From a checkpoint of a small mixture-of-experts model trained on Wikipedia: 45.8M parameters, a softmax router.
Below are experts of layer 2 (counted from 0) of a mixture-of-experts language model. Rows are named router (the router's row for the expert), up (a neuron's input weights, with its number) and show model dimensions 336-391. Each number is 128 + 32 x the weight over its row's rms, rounded and kept within 0 to 255. Numbers have three digits each.
After each expert's rows: "comes after" lists some tokens at least twice as common just before its tokens as in all text. This comes from a sample of Wikipedia text that the model never trained on. Tokens count by the router's weight.

# expert 15
router:110131185102105106159159133135144107148101087090136074127080151147105159077131107126172111123132146139114109111129119114111142072156171146138118126163124096163115157126
up0:143076134164102161066160153113092142136155151148145170149130134130093084147131132147106138213158065165123094127072083167168173167160095173157107103127171106103088132097
up1:133120138107114142106176168039097101161123125095160138127083146134133091118135239117135169148094046139117165149103138135138093107145091155147153153124181147095126119048
up2:143077141180070151090101141100090144132132151088158096121134125116156073162152147111057158127104100127159190103101095123148171131092124159165140177090099115100133081046
up3:175106139133089168131080156075107128136151125122132138149130124124141083144141180155089172103131117103151131188118159124116108147137115122123126121143154165121154161075
up4:158076128153142119139109127089089132125118136150116116149152061135118117143152154182152165108109100135104101098130130155145081138161114115144082088103128088079150156070
up5:134088134153119144113144138081101113141200088125147149161107127146134066157115188171126163138150038143128127110061132131118106122090109154143107157131136086127099127041
up6:138126130075115129124129123092067119119162171128142133132177130158139078168167179095073183159128134084129098135166155132144131160092104141135111173097153125105098125062
up7:144058099120128133123103112079057100126153161120174123124161124112148127126117176123094147125082069107119122182135096115150118131158120140141100084112097136072096157074
up8:185133135115109094092102145067074119125137144136114077115172162158132062152110191193112131148126100133139122139128126161166126123084097127161095144094117098117137166011
up9:086090102134090119059109113065061168127178148152134098069130090117127121129138134125071118097132110113128136107138149161161115167010126148133133166123142081129135131065
up10:147094153136101144123147138061076132127119152136141130120149145148146052110140195134101147173147075116153132138125113103161139132110120105129130135103139131068119166033
up11:112076115137140149107128139080075132113126123125122114120142145130119082104114157125121128117124069105157088170143148170104139149082109107140126108125136163120108137008
up12:144108111125105126109124094091136114118110104132143130118131138115186016106110147200132112145090074082105140144104118166143094180179071111128138133106199129101097135041
up13:167135125153110124118144085087091140064128162106160147170123141143096055164140136149106149186124044165124092151128155104188082126137128127151108134131147113131110154020
comes after: " ", "1", " (", ":", " \"", " G"

# expert 16
router:138131119149087121136116122157174090159094097148151060185129130181141131145170083101175105130202169080154113109163077144110170110151153113156120084189107083190168156140
up0:102111155112141170145095151045107159123143129169155088172125151141117057141159144101084123135102080112105135113148123127224177089126115148166156142130126118137135110067
up1:113104112138108135120104134105080137171185149111113106115132110124123125154070168153108134128115072159106137116092136094138118156105091105115130146108126163102143066039
up2:154100153119100119086119124063074129078119121139157144101137160138139131075128117141119129126074088162100114117139118139090162114114104133152141127139120134105145148052
up3:175059116146153113124121118111094107098148102132082096114158132102122079138118127122084147131120046161120139138105100155144097135100077149122138133080114103064069136072
up4:164100149104123084132086133087058165078140124080129132109121151145128056118139180169128109115123077177124141132126112135150143168084121144170094138155132104097134151073
up5:132094156101113109095103167066064168108141150140109109164112087160135116107153128141144161143068107161150114154132085136101078157139141183118135099114128119081147100029
up6:127115083123153124100100115020081141153153173163115119136170127111179102141150129121094140096130090121145104109061113109141114122118084115140140114099157159153172092077
up7:141144150087107133125133124063057145134147187141114109066103128107127053102056139182112100133111100131135117113119123069095111090103030126110185173104106115109132107059
up8:134072101153143196128167102140105079129155116102169101178150135126120129125150123081160110078098101094208146133131125128180138114109041111161126128140120109111116205126
up9:141160145110127103144102146082080161123160180115119136108149098168110058108124133180125173103089117123145124142132106140087159156127076149138134080085153144101100117045
up10:133113136104129136117122110078025136109161167139099095154097154118118058135106118135090175126111106123182126134101101117155139188086096113122095135106118122133130091004
up11:085100144101107157136122126070016092124150119131045132152172147103144115144134086195068094107134105143136113132088153144140152142121076140109136140098194112101127130046
up12:127112151137126162130112180075065124101108163098095085099125124129126107094124113114086157142119072111117138157123140104129072143135082114127154132117121106138154122015
up13:108112115081108109131115120102111106082148158124108157181134129116105040134092196098092126161126115147096090206119077121184139128100103115154156112073171107049103076048
comes after: " ", " the", ":", "8", "==", ".\n\n"

# expert 8
router:114164101038123165179127106152158056080152124139166157115075087103163125084162127102108158130120131116157213079152161104075145094154188199139121179120081102149121151143
up0:100112128123123136081076126092039097144119132130119135176122169141120072135112122142130144141135071134137108085079126148143140133138100127116154161134127099167139075044
up1:142108162182137152129138159043076130124110145134103113124146146124095090168139164122097157108131071147118092158133131121160147208121126112125124140140124100092115116023
up2:150129142134128145097089101084045165143137166088195137149143104161109058085151143100127133088075101161133138150126094125205112169056132081118102089113133115086137126057
up3:170103149160125107131194138124127112115134171140146114133111169117104089123083174154091113103093117154088169167180149113131155111165107157135099145132072098106157090092
up4:138091107131102151035113128030083167139134129120110120109144125148145029160154139153082137124123056115117147142134142106152080148165098137105119136134111129101148123038
up5:123123107114128091130147112064056162129105102125110125122135134151094019162126092061150126145144086124148102127086128140130135140096103111159108132137165121059087088057
up6:148133131096136119098107125111029141103168149128145140116152133118108099136154098131167121142113109141158088068139105147194138149092101145149120154138128115120142153035
up7:126123115100155127133111114069065129123139114097155141104117121151117098123141110156122120162114050189158134129134094137186123107103084124108137152141142162101135141032
up8:153068121084087159066142156074095143079153147134155134146186132098121047145138156147114145107097105115123105103072131130111096202124092152109080116081156182100186103067
up9:147098117127135123098160095052110122089165146116169117156082142120135068112123121157106150137075097123098134107097103130081108152115129108106172112123152115117127141047
up10:068144082137157085145078106109092145117096184128127161181140196189127070112127149107150122175137102123133113104083106148107112113083058117155144102143173046119180122111
up11:138092131102145110097111140065057074167155146115151155159141155091118082149135149162130186114118145192129149128136110144131160165130103114103139165143137154140143071031
up12:143052113118109167059094183061069176132072163144090151149081137088089086149154136128124173166117097151112129136060113148164146125084103176185118114107144157069102114059
up13:081140119065151112203093112124099135089178143082091134116143113192061138084193109184061119083116026103141183110165142109144110106167122177065127155082103106158128078084
comes after: "1", " ", "0", "2", "9", "3"

# expert 21
router:111162159087111082134115147132156052071107165102172136139139070110133154072179160091140135136143185090154168128155194148123116125153126152178136111142096063134168158100
up0:126106126121121123147097100061086094145164103159140129146141177099132099155142098126088136162087117068140144172101067147197160122143106138105150130095113112111143066087
up1:168075123137099110092087147066073110130083146114125137144136143141177090161135155143083112149125099147093150153152090145148202132117092125127127142127161120091101133089
up2:170137124107114098133113142078111139087098203105132106027143123100137053119104183176115128126123038166152129133095122130154164125119116133125149107069187091063146095022
up3:130124148120077113150098118054097113134158108099056153185117135159127053130104160153079149118111120157152098128116133130174110159119131116123127130133079153098112101023
up4:117105130131129147124154133064071145097093157112135138110096120143122084086120135186114141127133089044142136122096125101122175143126098144132123141173114134059150126034
up5:160101131091105145092109106096094124130168096159065105156111109143172094144117114142097172088112095149148100111106117122194131136109085132170137106137133109117102121025
up6:113126151100102152103110102116053160099105142182198128118136106163091077112161161176063096129111104138116129136130106110188148129101124133140100093128096128103172105045
up7:114077192089109108117130107130103075139116147158174123107167136148139097121086170096121107144138059131125090118105115165142111142109091155153138114078127153134164086065
up8:127090145124132115122101129072038092087114170120129114152158122146109080121149165104105122192118089101104079148066082145126153123156125102118150099082161086139136125049
up9:164095137092141125056101138060093123095131170161090163136143102107123055085124149148096167128104078108123101120100120172157087140129136113134115100106146069110193118082
up10:147138137141150133110095113092062088115121115138154146126077159121147110134187169132092153142088066105152072168112101129169142180105133072089125118044163089120125144049
up11:085047111147093118126109115055079188148149150141172090109118149142129071126150136112075132138140073134151130119101124095152142111155087095111146102132177132136161108046
up12:159065180134091111129122139118088126120134119164178082134110154146152059166115132145111147135128097136120116138184094174129151172138128132103142094095131114101151121099
up13:146091120109120080094158121123107076158128148124128128110101093181140113169165187069119189122131097154160152127088141103139152165128092129103135158124144138067082167007
comes after: " |", ".", ",", "3", "4", "8"

# expert 17
router:148135155103198138139097077140139110164133090146155104156107073161146158117124091087158069140109173084153119121131140123107174109170151183151136114183163139157106094154
up0:205141125155110121103105138122065120129152125115116124102139096096141079135163156149111163133099070130178163111110104180107119157135091134120118166101115170110083096044
up1:099095137130162108112149129074053143122155103148153121179131102120120110101134137177131121131111090141111110107091102124113109172109066135123148122074143122119138103032
up2:135093071170139094145167117079071143099102137125137171091117129160120128138134157183125130151134106168143105143110143077115138119045092117106152125134155110144131119082
up3:165064130138131103092132184118089145100137152118177138173190085098083099160144161157110143134089076149164092176156135165147143153146132125095142131093155114099108124066
up4:134128119110119121060110124070161147106123167122124137128126114108188000122118134151076154130102089125161110150090054142171125192138075126119133104092148123104152117058
up5:166091079128129150105114170061076110134172135120135111131121060163160037172164187117131108133137068150117125151089121125112165148100076132117079078113167100080138117076
up6:145077078142137104142123137132072125118132172113182134106164129113128075136140149159106089144096052169147141143112102118095146113121091102149092091127145150120130163043
up7:135121134124081135098074107088082137134132175122108118086151124145077056129144110169142158145114076147125100129056129128133165118149125120074130134134089130128117162047
up8:150102146139100122090123134066040159106126113173164164076115128092129071144151148107107152136109054158123115233113115166139126154105130092133121104097143126080157156015
up9:156090094136145155097096143097069130147142164137175103122154137132131034163142148148125172164124073144107161064120125133151102134130122117108135130141121118129178150084
up10:154080107127149099118094125072104103088112159195155132122111161156117097137180157156103119129137071155102162197125107131117134168117110143117128112113121151109141134027
up11:116135117120099081137131140076107146126153116141070115115146106152125058106137151150114100139119057146093131105173146086080118112145146145111129110099160181109185142069
up12:119107118183096159097119140090078127093113143126122142093154090120105048119177122119104125157101113174163095167097090147128137128146144139149107139106101130072138127073
up13:160111099118142164047169091123078119148143160144140151109135131096109080122164198149142134138124131150134104146121076136119072185109089155148098061083118171110165156017
comes after: " |", "2", "3", "4", "6", "5"

# expert 11
router:117172057065186112133113063109109071082149160151163138137105113133126140077129139124105120103103156114134128100153152102119132130172164198151132179139105096134157135149
up0:156124167087144095101173122084101184160115157179168122126171110145084094094135134124125119111098114136140075120105117133123146121119083112122135089113094129109136170062
up1:135149117110094112102070141110066157121141174128091143139137092131151090133172145165080143125114075117108131106083101139128135130105087133076088119104173071090066153068
up2:140084157106102118097132138074091131141137141138123125139180155149139052116124137179156110163166079142125179177116088128137125153095107171141147124162148112072154067084
up3:155111111133069183089088133128046160130116119111122136160131144128139095151105114159092162181111108140127118109108101076164136162097100099110144163158176161150113156071
up4:100122085084098106112153131145106125142139131155146137114128076158087152110103188069063128116124126151113141133136138101092108108142108100132132108108104121104131181128
up5:191064117119156142126136089125073099121123164136128171126149115160135086158117128176150198174135083178105137169111112161115136087130106154125111150079138133079101117065
up6:118098090120107108124149142080084108155174134106107170125121144147137094131169110092164127108119123116090141149120157125134124157129075112088149152093176110145121085043
up7:114116115093155139095085120158070073163142115157116153153145108094137070158117168126094199165125095123137115175123136110111163114074093131123122104160154109068134141049
up8:158083145122116118090092137092115165183143141156080149152127088071152072143126159214062114139149047098155131101103121173121134156106105145187122136126163102136113115064
up9:101165137109171109148175159125127174079149155135172135120118118149131106106133130185161113110083077096188106152153143163161121104160119185138111071084182097151175106079
up10:143108189110113171092108128084087106145138155130156168173093150135136050165190159135094147116116060152161079148070143114110135135143140146104064112119138134121142132067
up11:120098132061134136089134145088132140121127142130159118152193137134146122124120178158107110142083091102116118118105100159162120154118117092096164133117117144120133122065
up12:151099143167058141150140182044102174110127114178146124118130132122117083114147143183098129123125077154123084116148128135098116138055106159118119128090137124109131125066
up13:139148137141128103127112144093087174111166160099139142147164057128086084118177168161097123099107085136180124128091117135115109150107132117107112117119131095088122103056
comes after: " |", " (", ")", " \"", ";", " T"

# expert 4
router:083157195132118094182177131137165099146095101062161131107107058139111147068163165129140147098146141095133115081165106080133124106167159122164133113152084068163118169156
up0:126119151133168147123101139116082115131173135130133153184125156127095097138126162165157166204073096155112116127110141173118082108093102124078147118158135129089154141047
up1:143097091134107143098143135069104135128119134145107105169120110152195105168113195170121113134087049104117125175128123135144129160153109164118122107102179122071143095018
up2:165106087116122174104137158103103140157158129174119159164093222144114073142093102167098165136098068142134125161069093129157130147108101127108117119074135133103140115071
up3:143117143143089130135129127097050130116156162121143130127138119137089070120120135199120136107130027118134089126093073137165127128126094137138095165122144120109156160079
up4:139062132157100086152089123142095182134127132142153136121159095122149071179115155130100175154118120161139113130123077116173104167134107123129135121102171132088115121051
up5:159085142121111166121058159059127141118181087116144136137151109150174075111096177143112162146080046171115132152109086149143107129095086134128075112135119131108171154038
up6:094108087125141130132096172093034150117127153157136148128172135119094065151110141129091163155105082142177106132124136139131058153114120142148083138100120161137111123081
up7:196117100196162122133119118083097097118138152135132107115138100124139101127112137174147093151114051172138143112103150135113202141095100071099149107133102122071119057058
up8:144088140107127141077118129089034143134139152142171114176140121161096078149161148152115109150112098122129176133138167135154114153134091137107115132123155124083146064050
up9:163082112110091090112109109071061148091109138137143117203143119116166074178132163149115150145123090095095137152131106128144105123141072117122136104129082100071129126074
up10:135078130141170104092152096096106168095162137183076088130166121121156097139129176142071118114128090132178121124114157158156105154128107103104149108150129100054136074075
up11:148122056088152152126094143086078126136117155154108111130183147130105079145088155123100132136105090131128125152082132159157126124102119120132132106162111152087144129069
up12:141111129132091076142157166093090134125094147118095101108189148184090097076106165140112098108100086154134149134199150079150117126151095142128195161070143132096118117101
up13:143078144109109136117153104092123113093159126071173094165184151114186048133145152123151175114105049133063105139088112130166157129106110159066135131129148129086158114041
comes after: " ", ".\n\n", " (", "–", "\n", "=="